From a checkpoint of a small mixture-of-experts model trained on Wikipedia.
Size: 11 layers, width 256, vocabulary 8192, 41.1M parameters.
Experts: 32 experts in each of 11 layers, 1 pick a token, a softmax router.
Training: a variant of SOAP for the experts, 293M tokens, 8948 steps.
Below are experts of layer 7 (counted from 0) of a mixture-of-experts language model. Rows are named gate (a neuron's input weights, with its number), up (a neuron's input weights, with its number) and show model dimensions 0-255. Each number is 500 + 25 x the weight over its row's rms, rounded and kept within 0 to 999. Numbers have three digits each.
Before each expert's rows: "gets" lists some tokens that make up at least twice as much of what it gets as of all text. This comes from a sample of Wikipedia text that the model never trained on. Tokens count by the router's weight.

# expert 15
gets: ",", "),", "\",", ".,", " –", ",\""
gate0:514488464481523503544447513523484496541483535545506516483502552532524524465517480501524480487477559518511508500464490509470475570508505494462524495471490511569477527504527497488531511504526529496509496457472526523475530534483496474474508458529492498527479498474499512511476452503525537462500512521483511488458511498475511486546527492503486560496506512486478511485436460487537508468520488492483532500548493488515530511532479493475466523489503501510515514532513500464508513468522485516464514481464518522496473477449491538507491508513484488538500462562482501544516499472484472509505534482487502478519515512518510496470475521489469458527501559547486463520504450475502486487483534506508521471458492506493472499486481471470545494476498495454505507495489490535502486449509481
up0:509517478485486525515481494546494478532482536506480530484513521513508505488541494501509499502461550510484527533495482528469501537492512487435542482475496489542459526476501491457502515513527510453511498473488489521467510551471499472468507487495472514505485501504475496512507446531534539474477504555491468470479524527449526452504518475480492525506474494448490504487460482471571490482500505489486542483539507502481511533541500463463477503499497511519486539507495514458485467482534462519488509492438485532506483473470530512518478515475461487523509463555488512504532455480502485524499516505487488462497485463509512508496493519483491477519487547498493472509506488488512464501497524475469488475464526543495457513508484508472553506481497489450518525510510461553480492449493488
gate1:556474514512521462481566494507494480498528490496514527511500515534488524423469510524539530511478521479490497487529420491474502502459491529505515500547494494518473532500488493454510515494489462535540508479524514460480511473483517511500474493441483514484481493482536485523488553471507517533488482555503499484462497524479520467518509541485471501475504503467488495491486510500499508485511489519505521502502478465492480497463495474487477532488493472546496460489478522513472491490472536499479574493491486528507524485494476548509521517516493487469484509522469504488452457491487542517527509507496528443554498473495459535480507523516494535496482512497528453500506463490513496475495519522508516522489490515527484537519521508472500520540493543510531561439467498466473520515488491
up1:529493490500512457486534492512520451485479465492524502521496530537484544427477486526540539505495500467519505528512404481466515508468511516510514495541533507509488530480465494467476505536506472499559479510503526450481501464491494506505481491471508494519453487492487494518500534495502534525504493531477489514481478508496543459505482511460474482510493519469496479474479512506506514508520520492512526498517515479469469525423523471493488539506474502523477478488482503506478467519485534504481561505482474512482531488484515542512514532518492503479482494527497506465468456534538507511543503470518534440561485514492501521478515538505485506497491488523523464495504484493518484475475504522505520516487490516527535531483509487485499503559503541504499543447463509473496518562499514
gate2:533505532498475474524496476504498515489499550521502470507486483505518573451528465531498491540490502488497500488438493506542488480511494542512491544549491474544531492450532513529482483499541495505497445539492571524482479503476487492511468491503508524523465517456482493480478501515521495512502485524520499521464504477453437501518502518462523514510467498455522503514494517530464556497480478452551511496512497523527504541510500468509512494492523514508495495481462486475505488504501534484525532510526509498482498526479516528511500481503493467522483506479484518525453463494511460529487470520492497481508519532458507489485503519493469501480514486434477463497490484552433519498492492469465468504478487516473505499512453502471476452525488504500551496470485503519537521517480538
up2:546508516517498502561480524507494546472473514505491483502485504529481569491517485520514477539479473461543495518422502465511498483468496527501432515533495498529527534460493487513480462531502495483503488535527529540490504515495486507473456498497499517503440546541479483512517487516531464478505521502544493492489496514503454491496493498522508507519444521484515488502499515525435508483508478490530488518534499526515474538510508484498484501477509485498521468453512506434486522510471518457529489506517494493467490482476515549496483502472513478524497468491501517519479500485495489497533496500491498501447504489491502466476510511503510507542517515465499447481508513549450519494469482477478470502460463464450476503514455502499509488561481534496525479461485508502480543483492541
gate3:503459542510524473472504515475452503514437486471490490474537500449536510521510500522462460503527528541472510504520451538498497483499495484521500519493537490502501473531512539528475495471492462468548510479445528486540521481496504467545465500473505506465480485490510518499508481519448490496513501520505474474524486517501484450486517479454500482539504505496503504526503507543527521539554506484459514456530533500499509492486457535495513503490488530531483514523525531496527511494504459500518470493511538483525499499465473480534465525498518511507505482449540520502461489503487471469494502477471474508432541507513543516499483491500477555537561498476516502464510527499507492532507501508483507490478504488547524502524486499514472524483524510519479495494461545553502460506461476
up3:483531468518465517515506482520527494495557531510496523521482492540474502481474513477520557501468477463514479517478546454490487516486517507474499465514488505499483507470486441482518459531532512533450478512563460530432484511498486514463549519519507468512526521505523476523499544473536521505488499487505498511487516461518499542531488497537531524469504483488493489474503499455482462458453482489549484536465491484516468497497522478532504512490510478458535493486477476499467503513485542509474540497489473521471501501524513505477510469507476495489504502537462499505530509504529538536502501511523534499557470469495481472512520496487510449458453512535501533543486484487484504496485493482504521495518495508453479495503505496477539472522489491486509476510560466473500540503541538
gate4:487524504450499497510447464509530485500472498466468499517468520504514520523429546454528470486498503523503494515465457487509501533485447516500531463460521532487487480511495481535530496484497511506514501558470494505511532534499469523473513536496491524509486477498510525485489459516480459511506467491482526467512495478464520516512486525494485521462538497491478476508511514452498505492505505473506482490454517496482476500458477481530482419473495501518493477502500510515513519507475509442504558492464550480448527474467516493516484485541488462506498501511490529541485463486558546535526523510519514491539478526453486504519533501520506507494532510511456470500504541492487529510461501477471515487514506490537522482462508507504468510496520504478457450481533475518526522486540498
up4:501551510502506480524481465478489508459492493478456456495457555493504484524493522447511497503469476552488506556512449493460511516516472492522515469459505530491512510484470502516492502500512500504512494584504442509533481521479438532493462504461468490504497487504499537524505476501482508521511485518502506505511481495486521494492457534504505533463532504494459505500496537459500478515508513448481528486475487497465457540469512458496507479486487476520466489497432475527484518517498471437522521479492490435461493493508516478503485519513458482495530534498474492529505442450489545529503504507521502489502494475450474512510493511523489528502496484516505477503482503477510502469495486519478515469479517509499521490529549514513516545525485486525503463473543468503512526486483465
gate5:532501469479483527486496489534531491518484481498512479477474526502523480510505508550486489528540494471497450501490499531538512475484522514457478446523481486504541544486476509493516475492496475523521536496500539513454484498526501518509498484492483480505548520490495470486496497477477490511501487513525522515479494534496517521536472540499529564500530509456439503482512480506524507483549500477498489512475503519492506496493524490513498538475469543493453508468452468461507436457501521501494486518455459543477515524498475491491458513499545519479495471522479503533487542450494515538557497501491503485539486528511531443477493536542481442520524502516519452493533485494504511485485508481475534505543500486493535508496499465440524490532504517518459491529471504533494500535483506
up5:475505449526530484514510523512475507470474484488479527528541465503502544481493538438521499544519516469503526519486481482479537497525509486496508542469516490495528539481505505509473477499516505521489444510493483478568500480535504490485541482533496542514447474491520502502519502492561516462467504507507489505493491486466470504483524506468462440522514517501535485523544479434475474520469525515496493503508522511543542508497488468503474500503521434471506475468520505527501475488521511533516512519520466491512483491485487519511533455478528536478498510512510520525477473479501502505482504456534509491499506440532475520488469488485515528519520534496491502513514497494498556495513486507524488427459463523473504476510481471529457513516477463480516508482448499510494513493552509
gate6:488475494531508495464517460534488477511536467525461506498513493489488468460514495518507511523521475481492478487492512486504530519481487485454473519508464495463536476479492482536520486503467468468510538537537487492453460484508537486509469508483529483531488544500451476516477523505529494492489541442542471508499497475499533497505514466506488530440499508508502526495487524524519498468494520467490493504518469509490470520485522470516520517474455545510509497527481548504464519399502524478505540503493471498506489532526466507549509470544484504443510501468467514519463491492483508493491538468482469506489531554485465523507506538487503474487508465495524477501531518487466484518463509481473548491521499510496470537457533516483502497486495497500521471488496536555531535501476522
up6:477484530512427541493466526529492488527522496443520475485506499504562508537531521508538486496485545483444473527474579484503460510519529474489477506499505483508431491515523509466522526530507546527523529481451484488502495493496506485503504550507510528518512431514518474517474485475469544505492499490463500505500469509526471503500500489486535484507541511508480487504507464497509489497519519483517461489491509534486480519507512509524486497551527499477482523514513502504499481482479503497496477478453522518501494527526493505526467499491508482538504511491515485466557526476513508483511496495494486504470525524509497472515535504500479477509509501509551534446507533468485553502466446482544477479482470521455524462497505478469508511490544496514458496499512473455519479535458540
gate7:510508486500502451492496446518552524486490499545461469496511497493504517500464505468454499497472477511530495493560467510502523500509520487518485546475485496475530503500486520519499511531486501494483508494481495525497484480538493517565480473498427539503481526498478504505501503490481503521541552456494489495490472500445509504491484485494485543518478530482505494479460459529549520506489482488495465498496459483520512522428562512509538493540479488534497515483514581487468524492513491503483502460519483493520536497528497506510499480507541497509509484494512497531528469495511475495466497437490495499487505487538521507462485505496503501478471480522487507547435465491520547503508513552475561523463567486517524505520517478496508483508503484510500481506486507456461509504470491
up7:484463489494521488499479488518506497518574544551497519495491496463505516541524466497506558448445511510488483472511482547476495461534509493496509509471488476482484491504468521489493484447525463519444492516499486498466490480476507483492500492481546514471468525483523494481480521505496504533474484472490541483498442497510500488506530511497516494481510518522484500550487429544545452466516532515512513460507481499529497499497484476501512541531483524494509472499517506495486458528511496513541519524501544512484521497497469481482507441493494511481474488467471507512544500533491496509508514556512518475547526530499506555452473466506492503472492468487476529526563481497527487487520515487483488531523492498495453545499485525454509524507511483539496542498463520522485498458506507
gate8:483502521472506503491518473512476469491524539509519486484490484480484474534537487484447471491534498503466471496526484500550518491518501505532511520552493483505529467496532487477521533483460497499520468493491469472470516454489478513520453515524548496519516505481471496478501532460450510489491515483504485528521520451508460522486502503539510516462496526493506503512460482524518468535520512513556509497497520489493406537490510530500490480487493476490546507482470469544495454512503453553514536465513509499503460507514467548515486487479497511519523493494493540476503493498503526490513472450523511501474461467481529507501499503518537458542488500443478516487510555465475492516484527544520510526487505463514493473464481515534522514530499521486553496499473520498538501555507502
up8:508523515510469497475524487489495499488472497522494462496463521495460514485504478511472502490472519507462494545471478528514497522553490477524497521512557536521503480470498501491506497490470514493486501493510530528498528474524486503579523566506497531521504521521533493482470498515487533539496472493485502508539491548507533500502518487527525495536517490491515506487480493508541525502513513473469518501547490483484459494482520467497494484558500479460499497478557511504493515504461508515484492481509529459436519498505522531489519507516495561528528496534507495480523513467493497555503415518483516496462519467498469522498482527532526483508520477474510446513533498489492559521535522479525512524491547544516464515473505507523509509463514517469527514495490563524433499489518475
gate9:496512530470484462525493528550512515539508506516497507500533476503451506487527463496489510522508466524477503504508563489479520507480476469512540480524497484490509522469508493531490477534511523501523547493487450420495478522499482539533483455500554483490510496474527491467508437511518476506489467491458472506488487492527524478485499531488511488512489509467495523463518471558471489479508472518517514483484492533470495544477469505500538492479488497528499542419462526499492526519487475488471443488484474541526511506481467531482496518499536506495481513467504483491500522529512484516514520458539464525502508484486548453498469495477513486461496493490519537485542504497512462496517539502501480544491495518500483494489506520497527500530477448503462513515484555534520487541490462
up9:515506535529514531513477500461486538484504493506496493546512515544553515540444481469505486488433535479479488476468495492485517495545490458469490549487535551525482490475540467483531517551442507504520450450451530520545513499520487478494518507467490490530477487543475490495503516444514533514523506509519485481488488520501494515528524476500482509521534509520500471484503525489508469476505510500473514515523520482531523520571528516502536500487475482486498478517560523513529505491496525488538543493497543507470512533514482482503515512548508509518493491561505500483533489506521493504488523480461485506518480510511450507491497493503486497513542534520532443530455465524470537481487508523523524460501514493446474498490502523475467496474499485494503480491526515501477487484489501
gate10:528502512510510509507501558512513488458479482479482477480479524487489526485510540503511488540500508537502506504512484511510504493507510518472498513495465498512503484496477501570522534486508494526470526513493527518453518504513469494520504543476512495480491516488497482532491462481472513473507538492547481471469473479486505487520431510500469492468508505528467511493518478506475491505506535452498486499451489499484451474505440527537516503501479476516483490496520516517494532469505491556515488494491516477476500518450449543514491513494513493454525502536487500549534481480503516508470511499544473542481483484448508492520460479488452507489485553459449529476542492464516485506443519510521489486508469481494486415497482450539489522472517508543489502481521547510498491486509561
up10:477470509541498498508493515490502537471493452446515469516474487471462523477489475534484477536513557520513519473491509536502498460499509488507510475473493497509496498521501487520496503517527510545450475556524540542470486502502455488531483507511536483479518535476512541538492481473472491532477510520553529527462519503457492526518487485527493508528543511477503476510483511510489490506497434467547503512498470516480476520476466544506484465503506524484471538524504481513491483505519500552526488545519528457496474494537475513523513459510516487481542462530484495489515443488514507524477512502506480505491508464511499463484464485488487472526508535497473485539483456562528500538500540518503496476537496477530483475502488475526465465493498528501531494497528534511441510527472524
gate11:474497506480468498500454466471476538535487526489510513525557521478464465532461521479459481498530465502484484523471504485492523520533443481478504499489489471519498495511524505511579502537497503478484488498513513491517436500503507485458528469436546479488507477495525524491547496533493457495490526473509497505533473511537506502492498484522447510535510508485506439447503505490493509499499490505451531543536470487504504510481516464492528496509476484480497483495485516514523499569511516507511437555517505552499466491495495532416493497497507488511503531501509532490534491517511492509512519476475496525513483498476522509545491470516473516493513468493503474502458499487510500499477471523446451501482503526476495539512449492539501476509471458531512505513521489482489522514493512
up11:472501533497475482502466511489472545518518523455507512512544544508479531527482539488475503507554491523461519492509498490498468509500462518466461499508528492505452483486509484533571463499515487482489508493563483497505450506500506510479498462483537491483503489504553499463541508522488435514496484479490537517547500518539493507527467472491463481508514492480502451447511526482487525507503495519516523530555488496539522511485524474492507524526497490453498484527493535492527517560495533506485451555522499517488478483464473507437494458499541496511520523499488501511509522475518485522520500493528518508530532516474553483554509518505455499516511455508501475532529473487489503498503488504495479527464537525477487547489476497507468505526471495496546499506482509485466512521505523
gate12:551465524476507531474485492459454512488485513433505464491507561488525513539466500461503508501502466516464517484506472486471489499493513486486470498523481477512498531537509496491485476477488446506545550477542476499484471495477478500546475531518528498516493503489473484503519467518482524530469522479483472516493518512490470522542533523478480495524493479447483536492495458458546490499500516471533490466475497509517532499497506530506467481476496510469512500449492496499462447454511511539514480509478535537500491501515480487527494504492490462486536505483495502496438493453480490455468547522516540495485504515477488461482540507515509467455506490458515521430516459469472529523507491494520468509487496505489482483466493472505518502505443523518485459509526525486498466517489484
up12:509485515476528562480498491451476502487465518467491496476517534493518441519454507467515521509477496514485549484490447501487514503539515516466496482479464459488538530523527468496458492461514463473515505485527497451480512506445504514476503526479522475482510513503493517506512488525505516535484522476475517501455510517473486502502542507488452463527479495485482535468462449482523488474501543499541487467533495501481556499481514496490501488511493489490534502512483478486507437488536501536513510486493532505519513509523524467507479459475471460496535466442503485498506487453466529506473493506482473528492511513481511480468517495483486470435520485456505482454516465473499465492474499502549457504469487490515472505509508478493532497472485501519514500496516535426507462481481486
gate13:504514499474488498467474421508495450496528489467510503494484505466532498497515504535492537467512506513490448557461479462527510505496517522448533500514518509512515517504510463519506495530504522457477495483471456517465535505461463457536523538523458507518476484479483459468481541478510535544516491514494534507524486519444516503489496461500448484486487497528534511525469458511511485483468474530479493481501547466492478515497500484533478488483479478524455477483499524479482532472483471523511464515469490483531531473537437499497459525474506488476488492487477484518509511452508523510523509465515497540480512510507511467520480533485497469518465476473496471512504524486521540502529507506501542468459500513505534462470484488488534473507538508466480517471536505474465491479489485
up13:493554478496515503529503544541513537521468514472514515513511485467522505453536490527468513468518478500479480498515466485525483513501533534458543538487502517520493534516497503458490484528479544519468532513472457460502498469503487478505513505520471487455510507509512483434484505494460496501487493503478556531528510504447486518478492486527417511472484482508487543510481482513542511494464450467477466454511526478491503493496515490516506502527478472480484511486477510457471484487494520487488493502518464495511479481496516533480462502514555491522487510483465505520482483478506530512486542485499512519456530512498566490517513536503507449524503466496519460549516514500515504444498485496545540459477517506515535493510488495532516501508470493452463475493521496448484507519464501
gate14:504494476497507519525486463557468520500511536498515459497509438542529522493508502495523516515473501535509543506527519524504475451501470471444501494491516500517483471496517489470501516477495472505498506448487459439501494520553496540522510525467505457501483517498522455460457533470530458538535502506530509499492492509455488503486475540448493471501496466524472557551494492519459510455523507527514485513455467509512502509510502493456474512501467460546505515477487483488499472505515505477498511545471470510467533481538493484526493530482486497524517515488533490510500499528504506504503544499512474477493532500514517501497509548474565486541526494519538464487533481533515539517504501509513503554478494489501485526490502557502504514504465540495517550522527498488488515512489477
up14:528462516502494510522475489520469471535497523485528481467515463531535533506476494504503506530478512540491516511489510523500476476469498492492499478480530501474497494442493473481564480545516505513476550456431453500489505514517505491514511519475498481512496486484515475468471528458527512568520526483554513527485516488479495485535471486474483512501534510496489515539471511505469454512508544523477474482512463464458488505519532521522454476495489486539482497492518476494509442466506489475513546513472496523491481468485460467497511495501513522491513501538535531495536538549479532497493515510479484466510520516520513501502524520494572460491495546507496494518439495532478515499497506495500522540470519462489497500528495558483498532458494486476478517482511535467497480469528476
gate15:527506482507509535510525528476498483505465506501484488491547514484491472495492502508450530467541495475486520529501494487534498483469496534448487488477490471536514522528512474462480477535516511455505510526511483483518471500449448526510520522518536493507490496499509513471472476507503556505494542492506515555485501483541547439523495471471512538530469476462472525495484512475545476529484494470509463459508499525468525478492499509494504493501493521496478529504507507491522442508526497518509429517481438495500551491483501542495487455473502496529500483516516497511495534502511516498502473440511464506518488513547550463508498546540506477534497504492479454471492516540526487467481512481481511507475511546503502483477522554515509522477484478504443515538505536464494499510486472
up15:493526496478559478550494509490478481497473489462454502506467499466526492470531515505491537476499511522486514524542484522506546542535510526546452474513483503508480518520482507546483466482534509502462495484508480437485512528467511513517459545542520497503468495497488507470493508509520471435526515527472548493526494506511504517487509499475478495487488477503445497531558486505497502482481483518488519506458519516497482525470484488501522480541492516509470526510483482481488494479500476491497493503525491525494485499493491477474499507538479510500497541518480516522474580473490513510469516483500532522485514494486555528530474524494483465504445458529459540482561527491547499479458551514475513508511528521522469484496522529509520541487442495483503509501505511550479521531537509
gate16:498457562459491502488468474465499494533440467494500509521493498497528529480505506493478538558502511537508470463477487483491526469513538526494485475493529549485517496554478529516508500470456481486512491488496528534456511521502479531501519543521445480536524545516489513498509491507485524526472515496508485485467502493509498501518479510506512499537464533519452486507521470501528498493520469491478502496522507482515511540490551532532546478478474510482498550490495532488464498523494483509470487497481500520505524514478517473510519492460485511507533501531524525492497553521545459482501474430505433507514514521484529465458511509508516513519498538527509511501476494529462476527546524498528549489516517487486472446502534511515514480497511536486550517517465548507525515469477496
up16:465496504501483534527485535504511489487493476490524506485505514538493511467431501503539467499513483528507542469466517516514472474482513507554503560515509471538536501538511541498471554510475471487522469452503507513472523466510503507491497483518504487520535467496494528446493472523533540499493522544489482524539485527474526472493480492517454493538507522476486497477489536487510519523506500478545507522526447465489515518490487499474508485465495501478516506443521526525460515508480517499525468490474477497477498461496504475519521483508497476497471489532511509509451464518543496506499499462494485511474476475494486466505464430503523519478511517479513516494433490572453490501484531489507498452450488474495513502513503481516467462488474548474537469466510520493490492498515466
gate17:522493507505499464490528482507492512534497521492486502465509528530512506440523525526487485492525499530507477455493494487547546499490508504499512525505471514475516480493522500491513474477542556512498501517519487516460531521522508508438509530494494483523495457539505524466525504484509513488481498473455494511493493477492516491521504578476468520497494481467511487465560491519515504555499486455487501484528514489473474466512476501481500529482504516495494488483508481502545543450440555497496488503508492464478539500455452499494523485527536483452512522527533460506458535467454475501511477490471541471526519464519509485511509511484473504500489494467524495467486522513484474521495450504496517520529404497494521494453464494490473507468473484494521510534486525537492487518531520
up17:520501479472472524511483542486484477473515515514442522522495479495467513501519478486531516478466486494511513482500521481456470520446519475488458505537534489499510481501492539568468494486510544482481518483512487480513554468522502503508538486518461504505524508449541511505457538478474501518477486526480499519517454483494520533473503497518527516518523493518492537522496548478524507454541502517509525489453544521488476485503514465472511528526498547495490487516485512517475512474533488518510501483495485520549527534477467559501523451522512543501504540523489486462515504520529521502504513474500504514495510529514493484513502502489535531508501495524497522520522521457524477520518510478506460526555570570524506540521514509492556540497505525504522450511483498485491461477482487
gate18:489469523498540520472443423528491553519468503480515517501442538527494498456504536461492476479464489479515526515527489489537478477491496514532492488488477549520505478485495462501494519500549506513483477500489461558520529509475481526483491481471458494484569460505503522496532468554502509536462481480491500498510477480497509514498485516509510510549527485526476512516539514519491522546510491510488503484457544526524502509489476475507475520513485521473512488501492499511498505496524568474492481480474541466435477509453508496538498486504483483521498477490527532515488499506485521486523532543500518473542492522497479521488540461525517497496489537494510504497522479539528467493491506472479519516513508439465508503472477482465498497539462490526527553509512479539490476500517522
up18:484533514507540535495485544512529469475504500498520495521522502476480509460480490482506531511462471499496501515536485477539506464506500478498485484500487459509529478478441463530533519514524498479473431542515552561493521467525533482510513494510548483530500509535458553498506450507493516509501463477471467525453474489447538485515525483492466521542575520525513477510506501497482499523502473495468478504469480492457470462456495479489453510482480471506531477501492450499478551479538492535475496532502485488472501461499474497528528492472529489478499492537498502487511523505529460480494483486529474491466505516490476483560492521506496508482502488519529519495509504541500528517515549481476482527521501540475490497483496518488506477484489488502490473485552504490454495499517537
gate19:518520496479537510493523457506492494508484461477472491545494469522523510461500541508508447485482497459534487528496509520490533514504487501485511463490498542474528491503505530456505470543518463476535510540487531503526510467487484544458511488497488525542519502491522509522493482488518517483500479554513528487502490452534492460497462536519480515480523515493489494488504495484540452523535534514482512469473476504531483548491466500496517538511533493495466496537434502513496497502488491530488507459470508530498490539504480545509462489497531522493448482507457475545522506518525563489518503507486514516533469509501505480469529443514498513560520537503539476494473524483493482502494479527491491473554470479503527485520473462510491520534541489510474481465520506452490481558512496
up19:504483502478450491493502495522535505459484521476493495494557508469456539492509473530491533500507492508501518531504506462536490473489519539477515520496520463530468537486502528502486538483479503499433520478487462492475468547528514491520483537504475479519510516476508465458489509497521484503521531462486459509468487502486517516523544475475467520499469455537511515497497496530471478469482469520528505522569515520546512465503531519545479456464471510502520499485515505456505522491551536496514500565497489488465470501488530466506521506502462515488527512511515499509498503481522469540458489482502500506473530488466488521498485569511489491447495505512473479478511458550488502499472517522498500547514554521492497503516546517522509483514503480529530492518487502520498514444446502
gate20:494489513534454507508494519472494491468558474509505511503493501537494514512513477486495532467502495500502495533559476541502523525514500469510492505444479473473538500528476469472541498477467471472517524492471468515467500488495467493534446528485531505472540451495502477510517506501523549514535450494530521501550503455533530492471513507497485534507502526445496498457476498566502510492476527554514506529540492470531529477481508518531486511439489509534486528530469528507481522466454483507510535492484492505518525520487538476566483477475529491516485490518469489504499531500494519474495477493503434496486458485522494495516493498453504530490521466479509480528516500530506476544511531541472495501493515501515495563509500516506508454493504485481492503521482460518519510471504479
up20:501483501531462443481530491458521491449530488498444514483519481508482503480488497498502498466500502556515537528534518522508522504512493487519498536489512494491527521532481501508480505467479444493521525493506488472469488480493497477574494552465520489485469409498529498480492527527523478483531475482545497453511515502513536555488488494492523520490496525474487503459489464522514516479502539506501502490485476484520527464486469511537539547477491486552500503529528505493471498451491483522504554503496503522506485529494497519518507502483541511478488467513527467481483488485490532490487471507530494505521472475503520483499481527522473480524550471492519457498533506472497523489474466534540483508447464518480522516478494513476485467524532523537527489524478524491546499465462542
gate21:503509536451498529501441467540518500482499496505519474505461490506466481482504524490492469527507523493507486522441498454484533477505531497526494469507536485455530499461518541505508502475540502507518511499489489517536523511526495479527504471540491489486498482491500452537487515461522498529474528461552539516479522513501493521505524553509526546553507511544506542513516533531468481517526508517515470506464502538501506504506483482523425463494510462530502483453493526454505526511488492493501540523503493523492508488489478492477449553483483477475473518512525486551465515493457520501470519464486522530440508509497456494494494526508517500529510451481517476486541505484541487506540467467524543499493510522501505535499452504502494528511505495473477535490546490509515508485511507
up21:489538518477507497508514471511534505515525474515505500470456455531551452481493477483483497544496479495466492514506472480482515527505479480526494457520491488505489467503524435477506530496526507499491540480511488512466508504488485485487513499491488479475518480468489488509498501528491518508525455468519482550514530480482485466559487507521482468499505489547500504477459483494476483488515485521531533482490501555467509482519502486497456455504523513522498515504515510521481507481520510491502496520474517520509535427525519460512530503539476460488493501453480514469528513477458470524539486456505483509486485527485488466458477489486483549471489542488455468463560473506509542536526490514515516559538532429446516475528514524504514507483512507490519497484499498557516522479477513
gate22:511487526488496486490510511464474508464500524522485490514532508515501496520504506481493483494484492474494535504518447485493502491513505485496519487483453471507504509483538497442466517511530489499532522503501461461538484516487494516512493464516486534502476486522521467527474486500500493539506517502499468425512561484502528471491542513495471474501522455502491517446495470523489504478528484526497497477512488499528516509507443493511473512483489487473488516489507469465531470484510497497466479451513520493490479451507493514516541475487493490503513504509450488487479466473487504512537541483468559471457496478530479458516476466485516508495531519469531560533525505419533496517537529507506473570476497528482506523510525451521507473484540467503523494448499510471501417510492488
up22:525497556498492508492512542464501525476556513499514502529524495522461477526516484479498511527504473500494515535497504477482533481498495462489553462500450477502500520461534466421505501498478512533551518510516468453518463512518487523502489464519441516486510514529494496537496509507525495475467521500476495460486526478522487466496534533519460470495507476474499504471506477520517518489514533486507492509498489470513506482476472510534504527550503505487506508447445520495523506503523514519426483482517506497537526447501483530503550488511507439526479534504516515464464476470484498484518531452456504471467483493496481506522483476480511523487540519458505525521520521500530504501522485507487476573490475530481520534477522482516483477499465486547508502512494534497528484529491493
gate23:515475507492485498497536502517469505469519502499485474540517506453503516482469492478505484480508503506506489505549498436515522498478517477473481502488482495506531474462493517508522527437506499461525495511467450461502510471514521541563491453529519549523506476517466485500496479503442470510486507485494468533489511449498486502535512502499497507479535467514482541532457522459507466495492502494497518518513518477530476521440486530511467487501467474499509497514435472455436524494528512494469548439481497483506491515528498522524508516519481541498498519501435506481501482463505486477512480514473478511542547468506511469526529494485520496490470463462469488477535487535502487514498520498488512552537509508514500509459482481507530460514477526521502516528508504529494493481491562
up23:474516485492521499497513496488477508529492518474480465503507483460538507487469458503457496443465492510479495493488467451511483525503471518455451456488484508527455517508488523465544466455484475442543495487521459495482514513472510505484506541462509532471536527497537448494502475472566479543504497527525510469484483486525513472459490477523478490479493492548492532491456490512505490464473524521442462473523495462514522493502499474503454497538489482472512532515503486522497483453527517512465532503509452486476489495522496524539519506475512524479517508472480477479508512506499512528503476551486466476539496484521490493523500476493553509505474484491554507481441492545503446508507502457493489501513498494515476531556531488514478503497495479491520522511511490494471500477530499
gate24:492484528444500502478562531492488514456506481490498491538497453504506493497459547459531529520493496494515477498489496512483517502505472504455532498545527506497523483499482508491466510462505494501486521525509435456441496469473539508502490478530486506519478505554510469480516532461485522540516501527509504496504500475518504487459462456509506528446485457496443516482480522490538518506477505495531496505506486516499487526484544522491505495471520470533529509479487515477471475450517492465503519514483452503501520482541490504523481529521503530498487479471452523512513521521563519528531504482530468536568499510538488494517475560504498499473507459462511470500526514487505450509499464514522497504525528507517554503474525524497527549481485475499499500525501456477518509480488518
up24:469485516534503529481515492486507468469488511499509498521512486503500508503450537532551486499456519488550524492502524466478485497511495496509532538530486465488518444467489537489464514438509470529486538498559453500491523463500526475501476460534494500520437452531473484480499503502481468552520527537487532513537488522519493465501479518500488536504525511475488522474484517534527506494505500527500468526514507517491498515504513482503481481487531459529515479478459511447497495463502486471495538520477502464481508449523471490540467480488492535517532505492477505490485430542517489534499495446524473504511447486563512473517472529511508493517507451476501482521491506525488465521492433501502526498487535493517507511440508509505522478521517498504521456501509487506499491521500507
gate25:508507529455463513530503471518516502519546530489497521492496491538512524498526516476486480518514465526503487495519509547510491492463521456507515528507513504532490476498492507499491495467463489540517445522535492521470470507480500460532474508532484470503511540512495457493489482467485480458504490484507511499498476493476515520507471530471494487529471510455456509534526466499494493512473513486493464531442555519469475509528525542504531515553548471467469531470462485522488530541495503505481463456480467533510555474550495514480503519518477521497470526507519475516502502465517502481537503510522529524490512475522466451490482521522461486483492470520532487511470532527540533532510510494519504496519482477490523483463489501430513507484463529515468517502475522546475501561519509
up25:514485529522519458482445486490448452469518470502475495496545497479519534491539486491534530495491494493501502496475472488453479523488486514478527465475511489466495558511470486497515502536504475489445553471495522504480488463506467507474518536441468539509496496479513500491540515555507476545490494508512490510509512519494495483505480487504509535492500467523494488502493507518507527491511505491497496509502514507521512518479519522467502499491497512532532465561532489471495497459500500473527501505572524473490445526493476500477510493479564513510521442492509527476527485524479496533499521503473453502477474515464517501466498511504526499526520541513504486495507463467490490461475477513464482537520522496518489522534528497567527532500536452508524506483539502457551510435484499
gate26:497496546499482517503518520500454458508514532473492534518515518536462502494518484537535479520448540512476489502478503524527426528480526533498499510512512493546491461516525481476490560515503521544490510509478507489484564496492519505498477478505483507519479477500472461501495495458487545499536532507480538496519495522461575446501516517549485505488512491493527491502487487508530515486513485533482480502530441497495487478505500487524495487502506523513479473522522530454442534488527511485486487502528484478520494469514485508523487439494539509499539490527497549503472503490496528493504513459457461487506495576506459530497521520462499517479505507476509510475509477527441517487503512558512506499508538487474498482482504531470518485481483524476546473472526466484499501496487534
up26:530485479509438533523544523494514484487468543548511477518498523489539547508464491518479482449531481489488478551493487501452489497516485482498449457462528514510447505505500521488498481498468480450539524495506479516506481514507511492502538514504515461505521549466494510519500526565521485504483448485530471533489509504529532497498476473510505474497544538474507466503490461515501449474499524498532479490529518513487507504491529489473500487515473530510496508499508494528540514557485573508518502529520521487438487523468492506502498557489492501510498489534513494496511543529487457494486508482504500487465527488453535482459525489485506492501525478531510483497483515481501497522482533480503524501503488556504527516502512506492528507482539489477465512553452530510470559516519511